python train.py --d_model=160 --n_experts=80 --moe_layers=[0, 1, 2, 3, 4, 5, 6, 7, 8, 9, 10] --normalize_top_k=false --router_z_loss=0.001 --lr_router=0.00156 --norm="rmsnorm" --beta2=0.99
Below are experts of layer 8 (counted from 0) of a mixture-of-experts language model. Rows are named gate (a neuron's input weights, with its number), up (a neuron's input weights, with its number) and show model dimensions 0-159. Each number is 128 + 24 x the weight over its row's rms, rounded and kept within 0 to 255. Numbers have three digits each.
Before each expert's rows: "gets" lists some tokens that make up at least twice as much of what it gets as of all text; "mostly gets" lists some tokens that are sent to it at least half of the time. This comes from a sample of Wikipedia text that the model never trained on. Tokens count by the router's weight.

# expert 22
gets: "'", " belong", " read", " look", " fall", " consider"
mostly gets: " belong", " learn", " seem", " operate", " benefit", " break"
gate0:127144118140118153104149097147117083106149110097132123121130148115123140154132114119153126120085113097167114181063130161179116170111160125184155154119100110148134138135130096132160123096101157079123142129123130124123141100188131120130168117145157121154113133175134087137156133130122131133130113134154143107104100152153158143124113129132124130147103127158148137102133170121116093139075122133091093134118147135128156115122121163108159110144089103103081094130105171147112140171106080
up0:146099162154145114171123166107133183135096146154146162129128116132111124100143147134109111135176146155115132089163113096070151095123121124081075111139123106111106112147131146132098120134155102186140093126116122167124110156092122139102082129112107139114141102076120155102108127108113130128129149133113128119151162100120079107130142112132142131102132147122104144161144098169136182108190146139150155121113140114146122145148132105140091156126166157137169160137146101122168123124142124

# expert 2
gets: " he", " He", " she", " who", " She", " it"
mostly gets: " she", " he", " who", " they", " we", "He"
gate0:147128143112119133126192171133098128151155147167161129138117080140135144091107133091057128089098170122101130148145133142062140115142137126116117097133138119158119092115136138106125130122111159120149148133115143123146159124159133117143133158156107127124136114138180130153087116154098080153151153127126126116125160116112104127153172141122137073086108139197127127139163118091107119104135132109125101149161129125107082112130131123147144170167128154103127136114111110161123131116093086
up0:128120126171142140107174119142141126161161125111199121146110099118125131094124126098118165132133136139088118172179078152092161162121114124147120088133110103119164121145110128083165182117148120123144107118111148111118130185153101127123127126137126127104159119161174133140145137138147139143142144135108083091103117124113129138133149137163126087121148097147123080127137120115142126124168154119143151075136102112128104167156091085132109108147135087111103168158113114133106122101134088

# expert 11
gets: " 0", " 1", " 2", " 3", " 4", " 6"
mostly gets: " JPL", " Votes", " pm", " MF", " FW", " yards"
gate0:119129153131078106101142125148158134152135169174130120109096127141100131141122128158120164104139151135133097133120144082142144093171102167165135143128102123136135111134105109121129154105133111152107148151125145119149126120139153131170096138106134113123120126133134134157096145182109128114080133053124144095170134143104101072094121166093161157096124125125156151098153139161146138127077164100125117119114098157163134099118133186165129138157102130105153143122140117136153102170147115
up0:136123108099141142154152163106093115151126098092135127165106123111158114134144132113151115157104128114130163136131124198125126134085151099083160126113163141129115138138153113150117110134139133113156125123155124127095112126121129145091096121138095107115158130117123171102103115064129138135168133150128143123097156117162135181126130098154112111139116133114114133161120118104106124108161079115142173092100166119076128176153131068105151104096157148193110109118127143127105144088110136

# expert 72
gets: " the", " The", "The", "the", " His"
mostly gets: "The", " The", " the"
gate0:087171100134162142076162162118149153128098158104150132139174134110104128121134153061092126126101133145139156150148118135134166130128129113139119088111129092130075122108105134108133129156079144152151178116109105128100162096147159130147108075141128110119126125132111125150139122126127130105096158154141105112120106158108126105111129080081109131115135141135079127182146146121167111140142113121107130167129115160096096119108122197118144133130143098136086150132124111124123110126082140
up0:097133138127139172048122141147135111127109151131154104141169126118087115110130122106094147122125127167139144155138109135160172117134114153146116098130131117140069140140114130141105106114083141130190191122102145104122141128119127134136109099135111141113096140117124145109154136144166120119122155135159109128110102167136157127120117104106119157117148140168112138142132128114109113151110071105127119147140091151085095147099115198115115136143112123088063167160141147101089125149114155

# expert 25
gets: "ion", " use", "s", "ation", "ment", "ity"
mostly gets: " success", " evidence", " response", " addition", " attention", " hope"
gate0:153129140123114102123128147124129127143133114104129186105181118125147171142154139133079141148125146134100102154104114101139149103108103142177101131157108123125142139119152076097113105145130122105154123138110100148126120169141101110099116114093139117081140094114146102186094137122129116142155149126138198157100128125134062130121100105141133128136145178134142186151173146134121097123099131089152114111128110124134163133133138136119188115149121138125165112126135124106130121190160113
up0:136127115096121124166149140134143144146135116119134104123134108119138131128109136137109125100134112161152138152131176109145182147158142134129129130102125108067139139133062096097161135091123133123123129119116165136098121167118091144067126152114130141119126081095152090179103119076114103149097146149118160159134126114105072111131124101167114156150170110138157142136121118131151115120129120200103163142139116123163114104090120161148140099103133139127146136134127139083122111190149144

# expert 52
gets: " United", " New", "\n ", ":", " the", " Royal"
mostly gets: " United", " New", " Historic", " Royal", "United", "\n "
gate1:182134135128125104105122124152171123164108120143147124164145135106131095142116107117090164158116089130157157096113084137170124115135153134163109126148116124104091115145119148105156148127132102127135112066083122165136110180074104091180130090133155142156145136136137100154165135111113117126129101130104094151148094122128077137097168126152120142129121137123181130128139124123118133109143118126133114111104117103086126111129094132136118127115103099131192106086146128109146065124137108
up1:109132154151155127166151121131176126129106128109080124120103125152146116143124132136112126140095137104068114157158174136174127178145089089131148128129132147110181134135131104095100142158143134148117141117149163116134126157150141125108169184155132133181119125122124139171127137157177128105132117102109102147125124115108142105164174131105105152217137143145110141140084125114159111138106167107155125158114131138138160132158137117094113137133145151135152137145141141139075116148148111

# expert 71
gets: " the", " The", "The", "the", " Its", " Their"
mostly gets: "The", " The", " the"
gate0:086147140175117115118139116183154119099104102133100160131108197088172141136134135066122092133118115135112106103107167114131092183098151146098130162106096144114130112107148138105129174135136133108115107130154157114163103129117120116105144141096148110156183137116116130126169116104134102122122129091156122122124097119103142117105153098093125127124106117168144139150126151138107121175104120120109136143163092128121138110136194132136137103123116149145154147096172169144111119127161116
up0:113136153098171054123156148144133093142094116129107145118172113110126155178135157076132099114122161102155114153117126129120080132159145125132138107114116137098114148111119142121129130134103163130087149144144173110154109107110103150104138106075098103140169177100116092107142110146153119111116080125132146130144096115130091160108160112123110144121096126150117124154138128147126120132108108120131129126198157128105163147137171178136126108099150116113155134131151117135095137079109100

# expert 73
gets: " 1", " two", " 2", " 3", " three", " 10"
mostly gets: " five", " six", " seven", " three", " four", " nine"
gate0:104114092118124130152153115069216115129111105098097131144107123127097161109171131154122143127163136152114119095150089152144157166133144107139165168100132109125142133109105162139097164083166121132127153117107124140134134096135093114144098122127082111140120119105170121128115100095142080108144100124140137167124147142105125126133084110114104131136139121113122123171129122111171151094102128136123117103123146131139134151126139191135159167142136149096092172139124136116145076135163128
up0:102134089101104126160137134075220123124115097114097137150101116112103165122161134149119141122171136160132136095145101141130158164138149116154165162086131113128136134089123164125110151095148119138096164120118114130144123072135106117142111136130078107150131108105172118121112100100138088104146104125132127151128130152109119126123108111125114134126131134115136127180128131094177160096121119124122110091102138118149143159128127207123154169134132145102101172131111137106128093136156124

# expert 63
gets: " and", " but", " that", " which", " while", " or"
mostly gets: " but", " because", " while", " although", " though", " and"
gate1:146107204133098132122097112150158152114130153140142139126147145103105130145137111153095114104143123093166174164113110133125117150156121185156101133123092118155148143166118124141075110149112134103133119120116126134080117152119111114140133085103151136133111135164119132113137128083136117135100143132119148089095142117134121149096111110099119144181169126103112129144115114108128156105135108131151154095185108121157127197118130095108152133137085131091122117158103106079124141173153092
up1:145116214126089111133113105155147136120120148135146131113136161111116122136114101154090105130168111127156168156119108151125119139164115183156101142127093117157154139163120118128068103158108142092133117136116114147103113152109110127154117085126141129124101142149135129139117126092145110120101147156121139092107119107114124154101114117086125151184171113103104124136124101089140145106137128151156159103172111118148132191115131092112148121137083122097128111147099112085144142175160106

# expert 42
gets: " of", " the", " and", " a", " with", " its"
mostly gets: " tropical", " upper", " small", " nearby", " large", " using"
gate0:113146109143156131100175110127159152117098126120062144069128120147126068150146142095148146117133144162095139129167114187120137121107116127110132118148093151123142096145159167120117124118126105141170110122128178127158127107132134152126096112167102120153162146109112121116157164096157133135124111111128172124142119169132103072112128138158140134119201127134088103156176128111117141147101126113126120103120146136113130114148146102127105094118142150112129143191128091110141097107131139
up0:104137107147174129092170136121165137116098121131083150096135110163128071143156124106141124120133132167083140114159106190128142118115123133090135128162108169111133089138132154123110128129119106142160121130133163128171113115147128115126080123173105117148145143122123124113151159116158140127117099112117155129150106179138091082111119139173143134106192128145092110159177144125125124130107125130138103118138145137130135114134163111108110093141159161101127161186111103092142098090107144

# expert 17
gets: " to", " would", " can", " not", " may", " will"
mostly gets: " would", " may", " could", " will", " can", " must"
gate1:118140160114154101146091130104173124136172122098089090116110082139108152126126093133135119134099137078106110147114114120097100135139122108164138126120145101112116110153125101116119144108136120139161130113142141153128138209124142137102111110129081104158151107119135136138088137117144121086103167160128100128122095130143133167096125123129107162118155094162102101124097102124084062112070142154128114103115158093131144147118151124133135105156087127097151114118122128130170077118149157
up1:140132100145114154127132058087169107069081161107124135137203124107152083156140110128117115120142111134140147146134125116192139127121126130066143144120129131134138182124143107119106117125101151140129103173138093100090133097130137111127110167147144128160131138150130152113172180092115146131130114148093127152168129146098166115126138124096125111155120127138155112152159109147102166144139127139128106136124110124151138101125123132124149153104162168118112182143153117128114140093091126

# expert 65
gets: " A", "A", " E", " O", "O", " U"
mostly gets: " O", " E", " NA", " A", " FI", " CH"
gate0:180184079137142122095149114096121098197118130136150102101120179122140129163140124101142098132170150126129109149101114123155158134109115108151143177106150074122119138130111108143136172174125144132129081131140151141119140120113151116129123138132152118151129111117120111133172112103122153129142153122150114145145143165088159124137146102124171129117127141125152147080136161182144130135139119161198121122091100111122135105148115122146126126159164142116152072120087132156136122110120159
up0:131140099141133129132162145086149117142091121119179143128129123104128125140152146098140113116141122121110106135158153097127104142078144132131100209115165063165086112137139110115110168126087139131168129126120142143084140131159139115132170111151133140150128104134109101114119137130106136163133161124169117182141126132115140089132173134121169143163118128094157132115077135107155097126113119104160109157117111153126155116120129138129086090125112152122155125098094109171177089124154129

# expert 32
gets: "ta", "n", "r", "ho", "ni", "na"
mostly gets: "ako", "ela", "ör", " Lem", "edo", "amm"
gate0:108078145174112150138146126104128159131133092092150138114121151109101140122084152149155160159120144126103097130148154137159143123120109120166125152142112112085143158128127137122110148135113085136168091112129118135160109131111161114108120142182124146188165107124165120114082135177101140127168104100142131137130120114094123155106098080088102123106163129109132108118114152176156111069133153138112149127150151094118106161158107162149112156166135139132101126142124097176120124129135139
up0:135089144178123127172114113139119143148130114092108116111120130140078120142143160156155128138147164124100105095168140123173135084123162153133135110157106129152105149109081153093128144110140105147150122112134106125135134152112168097088120102176110100139179145106159131101111114141129140117139091136096110147104107106135110122165135084140134156121139101097103101152119110144126119094139123097146143112132161092130133142145074159166098150150121136141136129133089095182094139127175175

# expert 36
gets: " cl", " sl", " h", " ass", " ab", " dec"
mostly gets: " sl", " ass", " arr", " ab", " cl", " rem"
gate0:130115122112107134113104148142139158123168124085125117076122145136082158113134109174116099103118137107111150117099115116151149183163130146120139115146155141160077122135118140160108118143086103103142135131163114123097145133161120080107114116145145139128222129154140149113088149158096144115122121136135141131136108147130140097106139149185130160140163117117140135148106108172099144144103124109140096176141154145133096152142194122118151127166108148140090156125103164118132144114129121
up0:175137134137182122154120118146097074096076125181122129177143106138165123159120151099101125136149142147148108121111139115137089075099121126132150143104109107101168097127142125120137106142155127150138148145092123110150117137117151174160136151104128104118039142105126135147174090122159119137130136112126125131109144106137121173137097127072099101129123147144139174131154149091147112137128136130108154083150113108138132117127096141134141153087120123112170114138114100118143130150145165

# expert 75
gets: " in", " In", "In", " from", " of", " during"
mostly gets: " during", " throughout", " in", "During", " In", "In"
gate0:132140113115131117167154097122105155136072105122099107148118110126095175170082110153129114128161109146145156114092182154125168121146123118137089137119163171156147147095172114162124121089126100097150156121170133105115077135084113165177112109133119102163122154121083121094140125118116144133078135110135139171127122141092093069141135157136114160141142109151139138105157102118133138083109148104127111126153106125147122151162117134142151097147129142130117110142091145136132142116142125
up0:127122108136132135185163102111105142098076096112125105125113098123111162164106110148145127131149117134144150107114165172136154100118146124119097139128162142166148151104177133173134119075125097116162152112187142096124103142077109137161100123142118092176123140126102108091123113127124150124123134104117127180141100122054089064162107157147119154138135125106139120126154113133127119098107153104129128159153089111123122157162148131124135122161133146141126119151117143152121123107150130

# expert 70
gets: "s", "ing", " music", " work", " art", "ation"
mostly gets: " research", " story", " music", " technology", " analysis", " construction"
gate0:124109098095126146146106143184116097158103130080166131117156146101139168151193138139126115130113121187093127132140175139151133101136153123124112125081096151073134101110126102137135160099127137144134150105168092122113133142157141127130121127144109091097137127119102146122132151126143140123084142119156103087122106125134107119172138154193132158112123127120138135156090131164174100087111117099113137130097132146162112146146114117190117120132115122135130108097148150104089120124083134
up0:095126159165194114099134122100122133141153116179073140142089082110105133092111096121152111121141161083157154123072100158137110142125119146097131122141154163150123151160120130133109102147134147146135093121098131134124115103109132122132115134102164174153123117113141102125143094148124122104149113118094114127115140090112156144110100123112129102138128156093098116111143102080101151161149149144129086113196143103091135117142170102129148145091159131074122154123110139146154131131129120

# expert 68
gets: " of", " at", " in", " for", " from", " by"
mostly gets: " at", " near", " of"
gate0:151119080130128138125121107114177131087131148155142121094142148118140094120152154125153157136125124099124151124113133123131118161134118181132111140121105156116143114140099111129114110168158123155154099144142131157147077120118088124142158114101106149124175108146114157087126161081126134164122136127084110131163086140133197079180193156130162137114138126142113128117089061116117134166110150098122121151135113116098156144107133139142135090131099134127110093170148110110105131125128114
up0:111117147133099118136142144122118100141090083125127165178104107142140120145127086118127122122136128160147166120151096146112101090096125096131122102127159127130123109094135123139139115108130158123102117124134123093131149116121175127099098086141115125144086143099125091175144135152129118101179124121169164108111190127112079164107095116111077074151087143109169110150144170180127114098141098134116119130112138139150121101143097130121110159145134129127142148081092127167155124163127126

# expert 59
gets: " and", ",", " a", " American", " former", "American"
mostly gets: " footballer", " former", "American", " politician", " businessman", " senior"
gate0:092159078105101116144129119133127112134106107100139111127154145073116103155114137135120086160119116108089111150154146078181165147074133129121157133124133102110171174143142097108146121108130156171092121140156088130147104180104099149119142133133165123142138164106117092107151116152158102097079069123168141127141147164129128122083115148119134128127167129169166097132130128153135117119154134101125128136140103078113106135128133160142120113105132111140144161106096123129125145106130119
up0:096103177135152140119129104107132118108152128131107107120156101141117134107119113148121160109133130141168128122120084140056093107179139137162119126128147149140120155121136161141104153153091120110124112084132153151117135089118137134116137125121103140122088115142136178127126163128073102165166185160079138131141109123113129149150158136135129135094118147134079169139142112109097104137121134169153106101141128169116167101140111106107147123153117145110096133165194131119126117183127145

# expert 26
gets: " on", " after", "On", " in", " On", " from"
mostly gets: " During", " during", " until", "During", "On", "After"
gate0:173109152143152120123153129126143100115109135132132167098155112135148175098118145153135091154173115136158063131130144122112156104100117130103144165081140139109101115121175122090123116125114127163160128134102191109174138123121150092164121107109102134123142119143122121169156117136149128096133116165134076082141094146134144125088101126142129122088123130128145134089131105065115135140118133111101096103133136119070134120134150111090152100119099090131112086161152125140130120113146105
up0:104138090120146092131122135138147135140175126126137071128127153123091064124138132113112147105097149118104151145140129128102134108142128181139130126138175118122163131168097144140100123126138127113120168103197109167092129108140118153120163120154157122133118107105171108114168142131100103152125156100122119135157147098115168113124140162126126126143149142117102131151144127217121153118164106184134111160134135110156159133122133133137068136146150137113140173129150116099147098106128150

# expert 21
gets: " as", " that", " of", " with", " where", " on"
mostly gets: " because", " if", " whether", " how", " where", " When"
gate1:085144124113127095096167140086112151054085145113171121078145145138149122135144139099115139107106138110157118120090121117153175116146151101144130160148113111165132157123138164157112143155141103110179132084122103116142145101096105143137151095137124171136170136162135094163131120120117069095102106134119176102140136149142132124112097141134130147138105119073127173144109116136129061127109138150148128108140090124114131153147136142138122107107131124139151146122132160141089122104147134
up1:077150109141140109105179150084101142066091152104157113085155120132152136137132152100108124108114154112160122129101114127170173139139146102137141145159107099160119148118127158153132127169132107122172129090132106138136140108099115135131158086136120172133161140145135094168145085125110086100099093139119166105136135159156122135119111144138140148153094109069131179147108109126132065108125140147152135087141089130117129161144125127127117103098133151143145136118133144124093107136151131

# expert 15
gets: "W", " st", " w", " e", "E", " h"
mostly gets: " conce", " st", " prom", " h", " w", " str"
gate0:122130120180102084095136135118136129128165140151214145125142148128109142129147115134090146111086156176118134175133137135137075119131132133100141119139114083118156099141080125096130148097092169155086116117132115079125137126145183107146160105087143117143101139164161128102131143132145093105132113152128129116136101141117105135178122100149159119102112137147132149114114136143120127128130124118130138150128150128184149135196110132121101137153118138101122070117137154091126105143145124
up0:145113147177106089128146143120106077118133151106167123104134153127102134153143099134120139104064145111152152173139117145154078156127131099076140113145144111134127120119121165092121119182102166119104134135142111119131148096095172150107118144116151134146131148151146125148142108120119145160150123138138115134161113173110095135164125110168150155148128116125154102099108126158096106092162107110118100142136125144187123115167099104095119133161169122095133092146133091089150104100152122

# expert 48
gets: " 1", " 2", " 3", " 0", " 4", " 6"
mostly gets: "loan", "2010", "2016", "2009", "2017", "2002"
gate0:101152131081121123138098119113087107138119118129162098116119172092109143087130152145114139138122183144121131137106157121147076125081143086159126131188141165117088105112122160161135170134101112125138128154125082074173135121076158134100105143106144129147128153162102142110107107140100118146135087142138113132110130111122119109141161108103165141105135135139139118126111148169092137187117130104131117143153138134115126099142094118069142127140108187107086127120136144140136115132142122
up0:108170112077123132142120112117075118151087083121146103107122188087131152123153176138141103152118162137132126131099134125174103101099151094150131127186141144096111116145137194151153168131108115138144147127136103089185127125089135128132099135132130115155143139126102110092117102113096092122111077117156095122139144090115122112125126125113142155115125127099111121140119146154096170165117163093121142129113142108106148094152128094097139133143086171121113123112146136139115118149103123

# expert 8
gets: "eg", "ff", "est", "bl", "wh", "pp"
mostly gets: " decl", "wh", " expl", " observ", "abl", " inf"
gate0:105116165117175136111098164135129124130130128120134107094123114176136100156168150093132132184147124084107164160142098141167210122126127132134133122120109132160166128171109131144142135142071164131130127146163129103164095149129159134131139110125125141145133084132104100126108102131136164098153127120132149085124175126144175130112153101123140125115107107091108084131158121152080129174118119123074118121146137135148137147138124124145082134110175136125156152103134144147129133154112118
up0:106128099171092091138147077130119136111171124102136140138132135091138144130115172102159121077109137131137113090101144142140084138128149144134134149093124106110064082095134147133080107104154110157146097106146141149120157083144091161128114131129168109151147172095131121140177139090099101143152150109110143151137091130102145129125140150141121124131151140173127148148134153107124125098135129117154141144102099118104119120160112145117165105127089139162111094143102075114173122121150148

# expert 49
gets: " res", "f", " ret", " att", "c", " ind"
mostly gets: " res", " rest", " ind", " ret", " det", " ext"
gate0:123112156110111103096138124123171140150135162115121109087156131137088140145110170114140118159125097127096124100101158112127138089157174122168150108159151156157130196128120163177120161150107106111136164138128110083150113078154135133083137151106174131166115140134099102125145096107106138092135118099118130107131112136144166141141181099166141146139121129124148127160137103108161096139174128146137161118120125155108089137122120104151115123137074152096129158119136128110109142127149095
up0:131152127151133153130133134133105132139144089133143122171095134142152149123142134127124126116129147141143104158156106140131138154117100115106174172105111080122144055117159112137110103114158156152117111119170158155106109155129163132144138090138088117121161127082153141123144143157156127144141125135109124140133158141127136136125146138108152125149101111102120166123088163125077129108073135107127106094144078126193166094148117114085177112114160083135164109172118105144161121145102140